{"num_hidden_layers": 8, "hidden_size": 192, "n_experts": 32, "experts_per_token": 1, "d_expert": 256, "d_shared_expert": 0, "hidden_act": "geglu", "moe_layers": [0, 1, 2, 3, 4, 5, 6, 7], "router_score": "sigmoid", "normalize_top_k": false, "routed_scale": 1.0, "balance_loss": 0.00237, "balance_bias": false, "scale_expert_input": true, "init_std_router": 0.0146, "lr_router": 0.000411, "vocab_size": 9692, "norm": "rmsnorm", "norm_eps": 1e-05, "tie_word_embeddings": false, "optimizer": "ademamix", "learning_rate": 0.000308, "beta1": 0.9, "batch_tokens": [16384, 32768, 49152], "max_seq_len": 512, "train_tokens": 293100000, "max_steps": 9345, "dataset": "wikipedia_en"}
Below are experts of layer 5 (counted from 0) of a mixture-of-experts language model. Rows are named router (the router's row for the expert), gate (a neuron's input weights, with its number), up (a neuron's input weights, with its number) and show model dimensions 0-191. Each number is 128 + 24 x the weight over its row's rms, rounded and kept within 0 to 255.
After each expert's rows: a language model's description of what the expert responds to. This comes from a sample of Wikipedia text that the model never trained on.

# expert 29
router [122 159 116 133 108 139 130 102 138 132 126 171 143 118  87 105 116 161 140 105 132 101 158 155 103 170 111 180 107 173 102 135 145  88 137 131  93 129 168 147 120 166 126 132 159 148 159 131 103  97 148 104 129 161 110 137 126 150 110 136 176 157 149 144  78 137 121 107 130 132 139 114 159 126  92 149 116 175 136 133 152 121 156 168 105 164 150 157 146 114  99 110 130 112  91 121 151 131 135 163 146 142 131 126  98 157 140 108 113 134 121 134 142 106 130 157 163 128 103 130 101 112 124 123 112 147 120  97 105 130 157 148 109 147  93 165 120  75 129  83 126 164 157 135 138 205 124 110 141 115 103 118 157  93 113 158 136 166 109 140 162 116 145 140 131  83 122 133 101 117 120 108 165 134 113 154 100 110 101 185 133 166 133 134 122 125 150 174 155 117 158 159]
gate1 [119 150 139 162 123 159 135 137 162 106 125 158 108 113 133 122 113 117 123 108 126 111 167 124 141 107  82 135 116 157 159 152 149 112 110 107 109 165 138 144 102 185  91 118 114 140 139 140 158 107 140 118 133 103 112 165 148 155  95 135 116 140 123 160 123 122 102 177 111 152 118 105 152  94  93 149 132 167 107 146 148 146 111 169 116  93 134 139 117 118 127 102 130 121  72  84 104 131 155 102 114  95 138 115  58 112  91 120 151  85 137 133 117 177 108  82 139 122 137  99 124  98 121 137 192  80  98 121 144 126 161 128 129  99 110 108 120  85 109 149 168 125 135 137 132 162 121 157 143 122 127 128 127 107 101 141  89 145 150 123 139 141 112 110 119 121 131  90  80 109 155  95  83 116  58 148 114 121 137 120 132 153 139 108 113 149 134 154 150 144 132 141]
up1 [145 121 159 119 153 127 158  93 103 143 116 153 110 115 144 104 147 132 103 121  93  88 152 109 154 111  68 128 104 110 119  91 135 104 119  84 118 156 127 134 110 133 115 145  82 159 137 130  76 122 106 123 149 100 119 131 138 147 132 122 130 125 145 142 174 116  93 149 110 137  72  83 143 110 110 145 113 171 119 132 131 116 142 157 140 117 125 124  90 116 102 146 116 138 123  75 111 115 129 122 139 100 119 126  67 112  90  61  88 114 102 131 142 163 111  99 128  47 146 107 104 148 158 132 180 103  98  99 121 143 149 106 103 114 114  86 123  85  99 159 122 145 149 136 124 148 125 133 142 167 124 152 121 102 142 163 108 144 142 142 134 143 132 126 116 122 116  84  95 126 160 144 106 143  96 155  98 168 111 165 137 142 126 133 128 118 126 149 145 156 136 113]
gate2 [156 154 131  82 107 107 127 118 152  93  98 136 118 133 114 122 111 133 121 175  97 142 133 141 111 146  90 175 141 188 101 128 129 102  98 153 123 111 145 157 162 161 175 144 160 139 112 129 113 101 139 116 155 133 111 146 100 131 126 140 106 142 161 171 142 128 117 111  76 142 114 176 140 123  99 158 115 139 130 152 122  86 126 153 147 124 128 123 120  91 133 144 143 104  56 118 154 114 113 137 103 134 147 104  96  98 116 134 117 153  94 102 116  94 131 151 163  72 112 140 127  92 137 138  96 151 144 103 140 134 114 112 131 149 112 122 105 151 162 153 125 128 119 199 189 142 131 116 107 153 124 126 109  97 130 175 162 148 109 136  92 112 174 103 139 110 159  98 128 102 155  84 130 117 127 138 127  90 126 137 149 133 106 145 147 128 102 137 141 156 154 118]
up2 [132 129 107  78  94 136 157  92 145 128 109 146 114 109 112 115 133 119 126 145 133 152 155 102  91 120 101  86 164 132  91 116 143 143 141 151 178 145 164 121 173 165 147 141 143 173 129 135 150 104 140  95 101 110 135 143 136 116 124 148  98 144 138 145 179 105 122  99 130  70 142 136 158 136  80 120 122 140 139 113 144 133 129 115 159 134 139 144 103  99 158 121 138 105  59  83 163 130 132 114 120 147 138 131 110 111 127 105  87 165 100 147 133 125 135 199 159  93 147 141 112 110 138 136 134 167 124 136 137 135  83 128 128 147 142 138 125 130  95 148 158  92 153 129 208 146 119 119 123 174 151 138  85  78 123 122 118 159 126 119 111  98 132 131 137 116 162  79 105 132 140 129 104 133 167 141 139 118 121 149 159 164 133 147 119 126 102 141 144 129 128 143]
It responds to: The article "an" and word-initial pieces an-, oper-, Mar-, Car- that begin longer words, such as antediluvian, ancestry, opera.

# expert 1
router [104 124 160 153 107 141  88 169 148  94 129 136 155 120 119 140 129 140 141 177 138 167 149 181 126 155 129 188 104 159 151 183  95 108 106 143 134 152 149 188 167 176 119 110 129 102 125 130 140 107 158 171 136 100 132 125  85 108 141 153 156 137 159  88 117 166 129 131 114 115 126 142  99 159 107 145 115 158 105 110 162 146  63 148 123 134 104 140 144 111 139 123 119 114 100 110 172 140 127 128 161 167 134 105  74 102 152 133 134 143  99 130  92 119 146 162 134 130 149  95 147 122 121  84 143 130 111 122 134  94 109 118  96 119  92 107 147 140 160  95 129 127 124 160 152 187 153 130 122 117 105  75 132 132 144 144 139 133 107 126 122 121 119 123 112 107 108 122 118 118 101 128 126 115 131 161 106 149 147 124 122 123  96 151 147 138 137 148 121 131 184 159]
gate0 [ 88 149 157 112 150 125 144 103 198 134 137 166 103 128 148 127 129 144 116 115 137 168 151 174 102 132 104 114  77 161 165 111  93 132 130 130 105 148 125 121 131 134 111 156 140 131 116 112 108 115 144 148 102 150 138 148 119 141 114 151 124 127 154 134 113 155 127 136 111 156 120 146 111  95 129 151 129 148 135 143 167 150 117  90  81 174 126 146 103 114 147 123 149 112 123 169  82 152 112  69 148 119 151  95 109 131 137 118 134 109 136 113 129 134 128 132 119 144 157 100 129  94 159 136 169 124 150 101 171 146 117  96 102  78 117 140  94 109 110 105 109 105 176 132 142 117 124  97 150 124 128 154 118 119 134 148 168 160 152 131 161 128  96 105  64 121 116 144  81 110 118  86 125 119  97 139 148 136 143 142 122 131 141  49 152 147  95 187 128 128 111 145]
up0 [138 136  76 162  84 158  64 134 156 103  99  91 128 117 133 127 141 128 114 152 126 112 116 148 150 119 119 175  91 113 122 133 125 127 112 131 132  87 134  99 123 161 123 152 118  84 178 141 137 162 118 144 167 127 119 137 146 150  93 151 107  96 103 102 146 198 136 104 111 118 177 133 114 163 163  97 111 166 146 142 104 100  92 118 179 129 131 103 158 125 112 155  91  92 163 130 122 126 132 176 143 118 160 180  94 140 130 132 148 136 120 108  98 123  97 130 137 114 126 132 129 148 170 144  87 129 132 101  81 118 116 139 160 147 126 114 129 124 122 116 134  90  94 121  86 107  99 108 122 124 163 139  92 135 176 125  88 120 142 131 128 128 135 137 143 157 120 112 133 134 119 145 123 105 154 104 107 167 107 134 153 118 104 129 132 126 167 109 168 145 106 102]
gate1 [144 157 148 139 141 111 106 140 139 133  80 151 147 116 120 124 145 145 189 132 154 141 121 148 123 155 132  99 102 132 125 128 108 119 125 173 143 119 147 156  81 116 147 137 157 132  99 115 132 141 113 142 134 106 109 133 144 136 157 154 166 118 181 132 146 178 152 122 109 123 112 134 137 154 118 106 144 110 177 141 134 125 156 128 119  88 147 124 133 113 121  44 142 184 109 101 130 151 110 151 135 166 148 160 132 121 151 155 129 152 107 119 168  84 113 127 102 147 110  99 142 160 104  76 133  97 144  82 179 102 147 116 166 150 134 137 146 147 142 160 107 126 126 134 159 129 195 147 124 156 158 131 142 152  99 145 138 112 112 144  82 151  92  90 114 140 104 132 143 123 103 124 141 153 103 166  94  88 132 136 138 140  92 117 117 163 122  96 108 143 140 112]
up1 [139 101 190 154 118 142 165 123 107 120 113 141 113 146 119 143 142 147  84 100 128 150 148 123 159 135 121  91 128 147 122  96 164 132 111 122 136 125 134  80 141 111 110 129 139 137 161 144 132 126 133 143 141 174 140 146 137 126 133 149  79 122 136 120 149  88 136 131 170 150 157 144 121 104 107 136 133 146  63 149 131 132 143 133  86 146 161 128 120 101 128 144 114  95 143 111 130 114 145 136  85 115 173 108 105 107 114 101 105 151 107 133 123 129 139 101 157  94 129 144 144 129 134 144 111 144 123 117 115 155  97 161 108 146  99 147 120 148 135 136 157 145 125 236 131  90  93 103 116 103 133 114 126  72 131  87 175 117 148 108 108 124 134 178 146 134 100 160 142 145 150 138 130 107 163  78 130 129 136 143 188 159 149 124 126 157 118 165 117 138  92 155]
It responds to: Opening pieces of common technical or scientific words, split before suffixes, such as cop(per), mot(ors), prot(ocol), inn(ate).

# expert 6
router [101 155 142 133 106 127 123 111 149 104 159 124 145 173 106  95  95  83 127 136 145  92 141 178 112 157 116 154 105 156 142 145 142  79 160 149 120 159 130 105 118 157 141 110  99 123 126 124 139 133 119 135 140 135 107 117 133 139 147 132 140 184 130 142 108 150  83 130 133 158 101 146 160 179 123 130 104 136 158 113 151  96 155 153 112 148 128 124 144  90 153 116 157 134 113 114 128 154 140 134 132 127 151  90 116 101 165  84 141 140 130 135 157  84  93  95 177 103  82 150 112 103 114 122 166 119 124 132 135 160 108 142 107 125 111  90 120 141 116 157  88 159 100 184 107 158 184 203 148 168 135  82 153 137 130 153 114 105 165 130 126 124 147 138 159 131 108 102  79 117 128 126 150 128 116 142 160 113 125 148 104 147 146 142 117 138 138 120 136 126 156 117]
gate5 [134 113 188 124 132 152 135 105 134 153 102 123 122 162 110 165 145 102 102 104 147 128 107 164 125  98 146 131 113 111 135 183 143 102 129 167 114  81 108 130 169 138  97 160  79 105 115  87 151 128 133 129 116 116 148 140 116 114 128  65 133 168 150 105 100 123 134 106 135 139 148 103  75 128 156 140 133 134 139 105 122 130 152 141 132 155 103 143 104 132 124 124  92  73 141 111 117 126 111 132  95 137 139 141 113 121 154 118 150 154 115 178 119 188  99 167 168 165 142 114 131 181  92 130 140 121 135 146 144 133 153 167 120 121 115 107 112 119 163 141 104 134 138 144 155 135 127 116 152 147 129 115 115 161 121  98 119 134 166 180 104 110  96 119 147 174 133 123 120 138 156  97 124 110 111 101 146 112 114  56 118 100 133 136 120 137 152 118 160 100 116  74]
up5 [129 141 147 187  89 142 158  84 146 139  86 117 165 142 109 136 147 126 121 133 146 122  96 147 112 117 154 133 140  88  79 127 104 127 127 107 152 107 127 120 138 115 127 114 125 121 167  87 129 147 132 127 131 154 101 147 113 109 123 103 118 138 114 103 173  82 132 163 121 166 156  69 114 135 161 151 147 140 121 105 107  81 130  99 147 121 114 107  83 167 105 101 108  96 160 138  55 127 123  92  88 102 137 127  77 118 130 139 131 141 128 164 147 184 133 123 166 142 158 124 123 169 116 109 168 121 150 153 135 148 117 182 136 149 131  94 100 145 129 110 132 141 109 124 127 111 118 130 150 142 151 168 142 156  87 131 125 132 154 171 138 129 138 134 121 155 153 140  93 152 159 133 113 126  97  95 140 128 134 127 131 127 101 136 127 178 128 168 165 118 117 145]
gate6 [130 114 151 120 162 101 133 150 120 104  49 135 116 140 122  92 114 124 153 136 166 119 120  85 147  82 138 142 115 115 104 126 137 131 123 108 159 128 131 119 142 122 138 166 157 141 127 107  81 137 138 159 152 128 142  92 143 163 136 144 148 106  70 154 116 121 116 157 161 157 134 127 143 118 128 129 148 165 151 110 131 140 155  97 131 111 155 155 148 144 119 121 129  59 169 120 122 118 125 140 131 155 146 162 136 147 114 135 121 125 104 111 109 129 136 104 111 108 166 127 170 118 118  83  48 118 144 141 147 157 133  98 158 166 138 159  97 128 154 112 129 189 104 151 120 168 133 101 106 140 125 122  91 145 167 116 164 118 175 126 154 127 107 119 102 107 153 141 173 116 156 111 140 136 104 119 131 108 125 166 141 119 129 117 162 116 120  95 156  90  84 141]
up6 [149 128  94  89 149 137 139 169 102 156 142 154 124 145 144 166 168 127 110 111 122 163 150 129 117 152 137  85 118 113 174 111 129 134 108 123 115 142 112 151 159 109 165 135 136 109  92 108 112 114 108 154  98 164 184 156 149 126 114 121 116 130 139 145 132 143 140 106  79  96 113 122  98  78 150 106 171 103  96 141 112 138 103 134 150 125  93 112  86 153 144 162  69  92 129 165 117 146 109  77 112 100 155 127 142 138 120 157 118  95 141  99 105 119 147 157 119 153 122 125 116 151 138 179 157 134 148 146 122 113 139 152 129 123 131 149 172 149 116 142 110  99 154 115 144 126 129  94 112 107 115 136 161 150 105 105 127 126  52 128 140 136 149 118  99 140  92 108 111 145 123 103  91 153 143 162 111 117 160  78 157  97 154 149 125 107 149 143  98 112 123 105]
It responds to: Possessives such as 's, his, her, their, its, often fused with a preceding verb or preposition, as in filmed his, of his.

# expert 16
router [151 176 139 170 110 117  91 139 151  86 149 170 128 157  82 122 129 117  88 113 160 144 134 146  87 165 154 155  74 150 143 163 114 101  83 145 111 150 152 114 161 130 155 115 138 155 123 160 143 129 114 121 112 139 100 102  79 166 145 131 136 121 111 110 100 185 145 136 129 126 165 120 105 160 102 126 123 154 128 134 158 139 129 104 132 114 141  99 143  97 149 147 130 101 123 125 138 128 128 151 150 156 129 113 107 104 155 127  59 134 124 150 108  78  93 149 161 115 112 151 125  84 140 106  94 132 107 107 139 109 133 131 122 144  85 123 123 105 168 127  72 185 117 154 126 156 130 146 100 125 135  92 121 150 130 114 130 134 101 162 138 140 153 116 150 135 137 104 114 121 149 122 153 110 113 133 120 134 149 115 126 130  99 169  93 136 184 135 171 131 160 111]
gate0 [140 129 158 142 125 136 175 162 108 123 123 124 116 123 108 118 114 103 151 106 103 121 117 108 149 127 108 127 127 159 144 146 105 161 172 103 100 166 150 122 143 140 114 124 126 131 126  74 162 111 135  98 104 110  97 167 145 136 142 132 128 123 124 117 111 109 141 114 141 153 148 152 129 119  86 157 131  99 131 152 140 147  92 151 124 124 136 122 136  97  67 149  72 164 105 108 172 109  73  98 128 117 152 138 103 103 158 128 130 119 119 165 188  83  83 111 121 139 130 149  75  94 101  79 125 161 124 114 190 149 105 119 117 161 140  92  87 133 138 149 165  97 145 107 138  84 132 134 120 130  82 100 131 146 102 130 141 141 125 129 106 133 101 117 155  89 106 133 137 100 137 151 125 142 116 122  97  97  87 120 111 142 137 154 133 142  67 144 121 142 113 130]
up0 [145 168 179 149 116 143 165 165 149 154 110 122 142 125  95 150 161 134 158 106 111 125 112 107 141 135 123 136 122 132 120 130 130 163 183 139 107 118 125 129 137 127 129 129 131 117 148  96 145  73 124 106 114 112  94 137 124 115 156  88 114 117 119 156 114  97 143 108 138 150 163 177 120 159 130 136  99 142 120 150 136 175 108  63 103  90  93  71 136 116 116 122 124 132 124 103 129 118  60 125 123 149 113 156 126 140 139 108 136 100 136 147 190 130  82 122  80 114 141 169 107 117 135  94 141 120 143 158 114 172 115 122 128 151 127  78 114 138 150 135 121 129 125 105 104  95 138 147 118 146  99 110 138 129 149 128 163 137 111  88  85 157  97 129 181 106 142 110 131 124 134 158  83 151 158 119 126 104 135 145 137 154 141 146 163 129  94 100 164 152 139 161]
gate1 [138 121  99  90 129 113 156 123 125 106 100 115 152 121 117 127 110 111 170 174 122 141  80 123 124 157 138 108  94 118 147 102 119 105 126 127 117 143 116 119 146 178 116 125 126 140 128 142 165 105  77 120 116 140 152 126 109 105 132 143 137 146  87 117 127 114 146  87 112 117 123 167 137 113 104  99 105  86 124 129 132 123 153 145 107 155 150 142 125 135 129 113 129 148 109 121 131 106 162 119 119 129  79 132 158 120 112 132 150 159 120 142 168  99  92 127 157 122 168 111 115  89  95 116 102 119 149 147  97 136 129  96 168 131  95  84  99 125 165 136 106 124 119 117 166 215 130 138 104 161 130 117 127 107 124  79 135 175 116 119 128 141 112 123 136 144 191 108 137  80  74  94 120 137 106 115 136 171 138 105 157 140 109 133 165 105 125 137 173 138 191 113]
up1 [132 100 139 170 127  78  77 146 143 134 105 114 166 164  87  95 126 101 152 120 170 113 102 137 197 144 150 116 165 134 145 141 132 100 113 123 103  82 125 158 101 105 130  72 156 138 116 148 114 149 110 106 115  96 176 105 116 141 154 144 140 170 166 144 180 176 116 164 161 128  94 108 116  94 163 108 127 110 138 149  92 110 122 123 152 131 109 135 117 160 112 123 153 129 128 127 141 131 154 140 133 131 160 119 133 121  98  83 139 100 144 105 106 140 148 141 160 110  88 122 149 140 137 111 143 154  99 109 176  90 105 136 112 153 137 159 161 126 130  90 146 149 109 128 160  81 144 136 138  97 114 138 129 113 152 142 127  86 170 150 135 117 136 130 111 121 116 153 116 135 140 122 151 136 111 144 145  89  53 123 113 115 135 122 151 145 118 121 118 128 128 119]
It responds to: Opening pieces of English first names, often split, in sports tables and cast lists, such as Charl(ie), M-att, Marc, Josh.

# expert 25
router [137 136 146 158 144 137 123 114 148  98 117 166 124 191 122 149 120  86 125 129 114 131 149 171 114 164 116 178 107 117 136 181 154  81 109 154  75  88 136 113 115 150 112 113  70  97 142 157 151 110 143 151 139 116  77  98 116 178  93 130 139 150 110 119 146 143 129 153 138 144 131  98 131 158 125 120  91 115 152 119 140 121 115 106 141 116 115 105 122 138 120  71 113  88 129 111 107 154 118 122  89 126 167  88  86 149 118 129 126 102 110 166  87 141 115 127 187 130 144 112 127 134  94  96 166 114 140 157 134 171 110 143 131 148 102 110 126  98 178  93  81 146 106 147 144 121 122 177 141 114 111 110 143 153 134 152 108 118 125 150 131 124 169 155 127 129 127 129  84 131 136 101 152  97 116 137 141 127 134 112 118 119 101 153 140 146 147 133 142 112 141  96]
gate0 [ 85 130 155  95 118 172 121 162  80 108 132 133 113 134 167 136  91 112 135  94 119 163 159 158 120 137 119 156 143 167 101 117 145 156  75 126 112 119 107 109  92 105 150 140 105 133 130 134 187 122 152 155 159 129 126  62 124  93 129 142 147 145 151 129 127  74 113 132  88 100 128 101 165 187 153 160  99  83 148 149 142 109 147 105 106 126 147 122 145 128  95 172 136 122 115 164 176 157  92 156 165 123 137 131 137  97 143 136 129 121 140 149 128  83 120 140 123  97 141 133  94 124 140 132 101 114 134 135  94 135 145 144  97 100 122  80 128 104 155 134 138 148 136 149 102 107 112 135 140 149 153 123 130 132 124 166 117  86 131 111 106 124 118 149 147 122  68 119 153 163 128 136 181 127 113 116 142 114 152 118 138 166 149 129 150 108 127 152 147 130 160 128]
up0 [101 135 108 155 151 127 182 163 124 166 127  94  96 123 140 118 128 164 131 136 135  94  92 135 125  75 144 133  98 106 162 136  89 130 138 161 142 120 125 177 146 135 112 133 162 121 118 137 117  88 102  77 119  98 154 130 129 109 121 122 117 132 106 188 128 125 108 133 177 140 160 133 112  77  74 150 147 143 117  78 136 125 102 143 127 110 122 139 105 122 125 140  87 111 151 128 133 127 148  88 140 133  95  80 119 138  92 121 120 132 166 121 127 164 142  98 102 106  85 168 142 105 138 140 130  53 110 108 144 136 143 129  83 132 120 126 156 142 124 117 136 127 150  80 148 131 122  97 118 128  97 156 136 140 114  69 122 134 143 200 168 122 149 123 111 146 115 133 101 120 124 139 108 128 122 112 131 122 106 120 171 109 116 148 130 122 143 172 148 106 131 121]
gate1 [126 108 112 130 102 136 158 119 112 147  95 108 141 124 151 156 126 122 111 143 154 141 149  95 126 138 136 114 123 131  69 134 119  61 134  78 126 122 154 148 123 145 153  84 110 114 135 108 105  93 112 166 129 134 118 165 123  92 140 156 110 121 145  93 108 115 101 117 114 171 142 118 110 146 160 107 121 125 137 179 107 104 115 120 158 148 148 148 134 142 155 150 123 123 133 133 116 109 110 149 103 141 159 130  84 132 143 145 136 156  93 124 139 164 130 141 117 146 120 121 134 104 118  93 156 162 139 151 144 135 140 133 114 137 142 173 145 136 125  73 145 204 108 142 164  81 131 139  79 149 103 122 139 113 124 153 119 176 167 101 149 100 146 187 135 104 117 153 146  76 137 132  93 118 124 139 121 114 155 194 127 133 126 127 121 101 124 135  73 135 176 142]
up1 [166 108 140 164 167 126 113 148 140 134 126 124 143  92  95  85 163 131 148  70 105 119 152 157 135  86 104 130  88 134 170 137 162 195  97 163 157 136 153 108 113 113 145 137 162 142 169 138 139 101 103 143 121  97 126 129 152 114 150 167 164 151 125 141 125  84 123 147 117 102 103 117 174 110 116 118 153 156 149  73  88 149 131 135  97 108 149 144 138 123  99 124 128 145 138 121 125 103 118 154 117  84 126 101 108 165 128 128 161 127 149 136 106 120 143 118 148 123 135 134 156 133 127 104 106 137 124 113 107 128 115 127 159 139 134 147 142 110 115 146 104 123  89 139  98 130 120 157 136 148 130  77 107 127 136 141 161  63 113 135 119 184 150 132 138  84 160 119 105 107 140  99 135 160 124 124 168 132  94  74 140 132 105 129 159 159  99 141 172 132 108 138]
It responds to: Everyday verbs and pronouns in quoted speech and plot summaries, such as you, know, want, tells, love, promise.

# expert 21
router [146 119 127 116 133 105 139 182 102 103 138 167 171 140 106 132 104 127 141 117 133 169 118 154 146 167 145 135  80 158 163 133 109 133 115 126 100 143 111 150 109 146 126  96 124 139  71 125 147  99 125 147 135 168 106 118  82  85 142 139 149 189 105 133 106 140 112 104 120 127  91 127 150 136 111 145 145 175 158 169 144 118 129 133 113 107 117  79 107 124 136 125 136  99 103  85 126 135 144 128 140 141 119 133  98  98 141 147 133 120 131  81  87 103 128 153 135 185 119  93 128 131 120  92 117 129 125  94 120 149 156  97 129 141  89  93 130 145 172 194 137 153 122 173 102 156 139 144 108 128 118  76 137 158  89 133 118 128 134 141 112 102 151 117 136 149 131 143 101 143 112 115 133 119  92 188 153 119 135 117 127 140 117 165  90 153 128 135 144 123 174 104]
gate0 [ 88 113 149 166  97 163 115 122 104 124 131 129 136 160 128  81 136 113 133 146 107 109 141 141 134 180 126 142 144 152 127 120 104 125 134 160 119  96 148 104 152 100 109 113  77 116 142 143 161 109 155 143 109 164 143  88 136 143 143 164 157 134 170 143 112 136 145 127 122 146 208 126 114 101  84 125 108 150 122 172  84 116 103 110 147 133 138 101  90  97 153 137 110  84  91 109 119 144  97 171 162 108 125  51 118 162 123 110 107 130 154 135 118 112 146 134 153 133 113 120 117 134 107 126 147 137  95 121 101 130  91 136 114 146 133 120 122 138 150 149 121 146 123 125 133 144 121 112 130 161 134 125 120 114 106 191 107 127 123 187 157 114 112 177 100 125 117 135 135 109  67 131 139 131 123 121 138 140 121 133 114 114 132 175 128 153 147 190 135 167 130 152]
up0 [145 129 132 137 128  93 133  96 145 173  96 145 110 154 157 147  89 152 134 133 168 126  97 110 103 156 152 144 120 115 134 136 143  90  98 122  96 146 108 166 149 155 160 140 122 104  94 131 103 112 109 108 126  74  86 141 176 116 141 107 106 118 142  99 139 123  73 165 161 140 111 121 153 146 125 128 124  92 137  91 167 149 151 143 100 133 149 161 126 123 112 123 164 140 130 127 124 160 154 135 114 161 142 145 109 116 119 134 113 142 118 142 117 147  94  92 120 105 137 155 140 109 128 195 133 156 187 105 167 122 160 118 161 117 100 155 113 108 128  85  90 129 104 150 151 114 148 141  87 121 135 133 140 139 164  84 159 101 128  89  99 169 146 103 142 117 119 114 145 153 179 105 126 126  99 114 122 122 147 105  95 102 112 116 156  86  98 110 129 143 120  90]
gate1 [136 155 106 147 132 102 138 159 114 123 120 137  96  97 111  84 118 159 146 119 111 112 125 142 151 143 139 142 137  48 180 130  87 141 114 161 106 155 144 179 136 101 103 141 116 115 134 126 114  80 130 131 147 126 140 167 113 120 122 121 120 108 110 118 133 152 100 183 131 141 143 139 109 126 161 108  41 139 109 137 154 120 128 100 145  95 119 104 148 158 117 162 104 151 120 111 147 136 138 127 111 123 127 147 111 114 145 137 176  89 136 153 107 164 132 129 169 120 141 125 106 113 140 100 162 108 116  99 165 108 147 109 103 123 107 165 135 126  99 111 118 161  88 177 162 114  97 129  97 123  92 109 162 145 135 144  76 113 142 134 154  97 128 137 121 133 108 117 162 151 118  64 120 130 108 107 123 145 116 162  73 105 140 127 122 141 102 151 129 145 146 105]
up1 [105 133 125 145 154 137  55  82 155  94 118 110 130 138 101 126 168 119 144 159 114 124  91 136 116 122 115 142 153 145 157 132 156 150 147 141 196 128 149 111 155 112 138 111 145 128 112 139 139 157 149 126 116 119 104  91  82 137 128  97  93 126 125 138 113 143 175  79 140 145 140 159 140 116 117 111 150 118  90 117 119 149 150 152 123 109 120 171 133 117 127 101 138 135 103  88 145 139 107 142 141 137 147 144 103 167 131 101  54 146 150 114  90 128  77 113  93 113 117  94 119  96 151 132 130 152 127 146  65 108 138 118 160 174 125 169  73 102 159 112 117 104 142 161 165 140 154 128 140 159 140 131 140 102 136 105 132 117  97 110 149 160 127  89 135 105 138 153 120 124 153 158  95 126 171 149 144 116 125 119 158 125 118 137 145 141 133 128 139 110 147 174]
It responds to: Column header words and their endings in wiki tables, such as Votes, Score, Rank, Result, Attendance, and empty cells.

# expert 20
router [127 120 123 138 106 153 127 152 148 111 137 105 126 111 135 103  96 119 161 115 128 150 115 123 117 178 145 160  93 147 155 133 107 125 116 121  83 143 142 167 147 116  73 126  98 119 135 114  98  72 121 110 117 126 129 131 141 131 131 118 157 143 105 108 119 134 141 146 176 144 122 131 142 138 108 154 146 148 159 105 163 120 129 131  96 123 148 144 116  97 135 132 139 121 123 112 125 166 105 129  96  87 102 113 140 115 139 122 109 151 135 130 109 121 125 159 172 110  95 146  94 118 144 136 135 140 160 109 161 121 147 167 141 159  78  77 150 153 165 100 117 162  98 153 187 151 142 146 133 171  88 124 151 125 143 161  89 139 128 146 136  79 130 146 109 115 147 143 159 119 135 131 140 106  93 155 176 134 170 145 144 122 151 165 189 141 163 166 138  72 181 112]
gate12 [167 147 146  89  88 116 149 172 136 161 113 102 142 119 103 149 120 122 154 120 116 135 177 134 127 180 117 122 131 151 167 129 126 109 101 145 141 155 174 144 119 150 129 122 121 116 112  85 124 123 151  93 127 106 139 119 134 115  98 125 113 113 154 149 154  98 146 110 170 161 157 139 201 123 132  96  96 137 103 151 127 151  98 123 132 121 152 107 186 137 143 132 109 114 121 132 141  99 153 123 106  87 132 148 140 125 138 149 161 107  96 144 112 120 127 126 164 114 107 104 103 115 154 124 134 157  95  74  96 129  99 137 129 145 112 184 116 118 122 184 180 137  72 141 107 105 107 128 119 176 123 169 117 120 129 129 124 136 157 135  68 137 125  89 100 131 146  97 146 147 154 118  80 141 130 126 106 152 128 137 129  97 129 119 126 106 129 116  99 153 168 101]
up12 [147 123 117 113 127 139 164 152 153 125 136 163 143 188 148 138 155  77 121 143  84 199 124 126 115 102  84 125  98 146 153 134 140 122 139 154  79 122 117 127 146 119 132 132 119 145 108 152 113  77 154 123 122  63 106 153 134 156 122 132 147 111 147  78 124 108 139 108 141 127 126 124 122 120 132 114 139 109 137  99 142  83 105  94 123 136 136 123  95 165 105 104 111 173 132 117 104 120 102 113 116 147 145 108 137 127 122 128 133 146 146 122 128  88 112 160  92 115 112 137 108 102 132 127 145 155 133 108 130 105 130  60 139 103 114 149 108 132 144 134 123 150 160  99 110 150 115 126 143 160 106 130 115 136 131 136 193 167 148 106 194  71 112 119 121  57 113 118 143 109 158 117 140 102 142 120 126 138 122 143 153 126 142  86 189 137 128 112 151 127 157 143]
gate13 [150 136 122 142 111 134 132 140 123 134 160 135 140 110 101 119 140 134 104 112 155 153 130 120 146 114 121 120  73 169 187 153 106 135 133 130 117 125 136 133 135 141 114 175 139 144 137 126 113  81 165  99 138 119 168 105 155 130 110 136 119 147 164 109  90 155  87  95 142 126 146 110 101 155 146 122 123 152 109 159 154 116 139 178  99 153 166 169  73  79 136 160 157 126  80 151 115 153 162 126 103 148  94 134 131 114 103 143 145 157 103 111 142 135 128 159  94  89 100 102 106  90 118 122 107  97 141 140 111  96 145 160 103 132  88 136 116 121 139 161 122 159 130 139 109 117 151 117 130 129 130 125 116 140 136 126 104 184 111 152 139 121 114 112 171 219 108 111 112 107 113 139 129 101 148 120 108 133 196 164 139 132 120 163 133 120 133 109 126  92 115 129]
up13 [105 106 132 136 108 143 178 120 101 129 110 148 118 186 209  76 167 135 125  95  60 100 152 101 100 106 114 143 185  87 153 148 162 126 158 100  94 137 130 123  94 122 143 117 143 143 113  90 136 149 148 155 122  91 143 160 137 106 101 143 185 131 114 171 148 179 119 109 129 105 106 150 140 104 122 157 117  86  89  94 103 143 144 118 105 144 107 155 116 133 147  99 134 142 109 109 138 107 117 132 139 122 126 126 127 151 142 109 143  85 112 117 112 130 140 135 125 103 126 158 121 134  97 107 119 130 104 139 101 126 113  76 142 105 146 100 103 183 128 130 152  98 140 119 137 117 165 124  89 111 137  89 115 127 123 128 155 109 138  96 108 111 104 115  75  93 114 124 134 121 139 134 141  97 125 156 118 106  99 113 138 139 115  89 117 159 124 134 129 142 124 130]
It responds to: French, Spanish and Italian articles and particles inside names and titles, such as de, du, La, Le, plus locative in, at, of.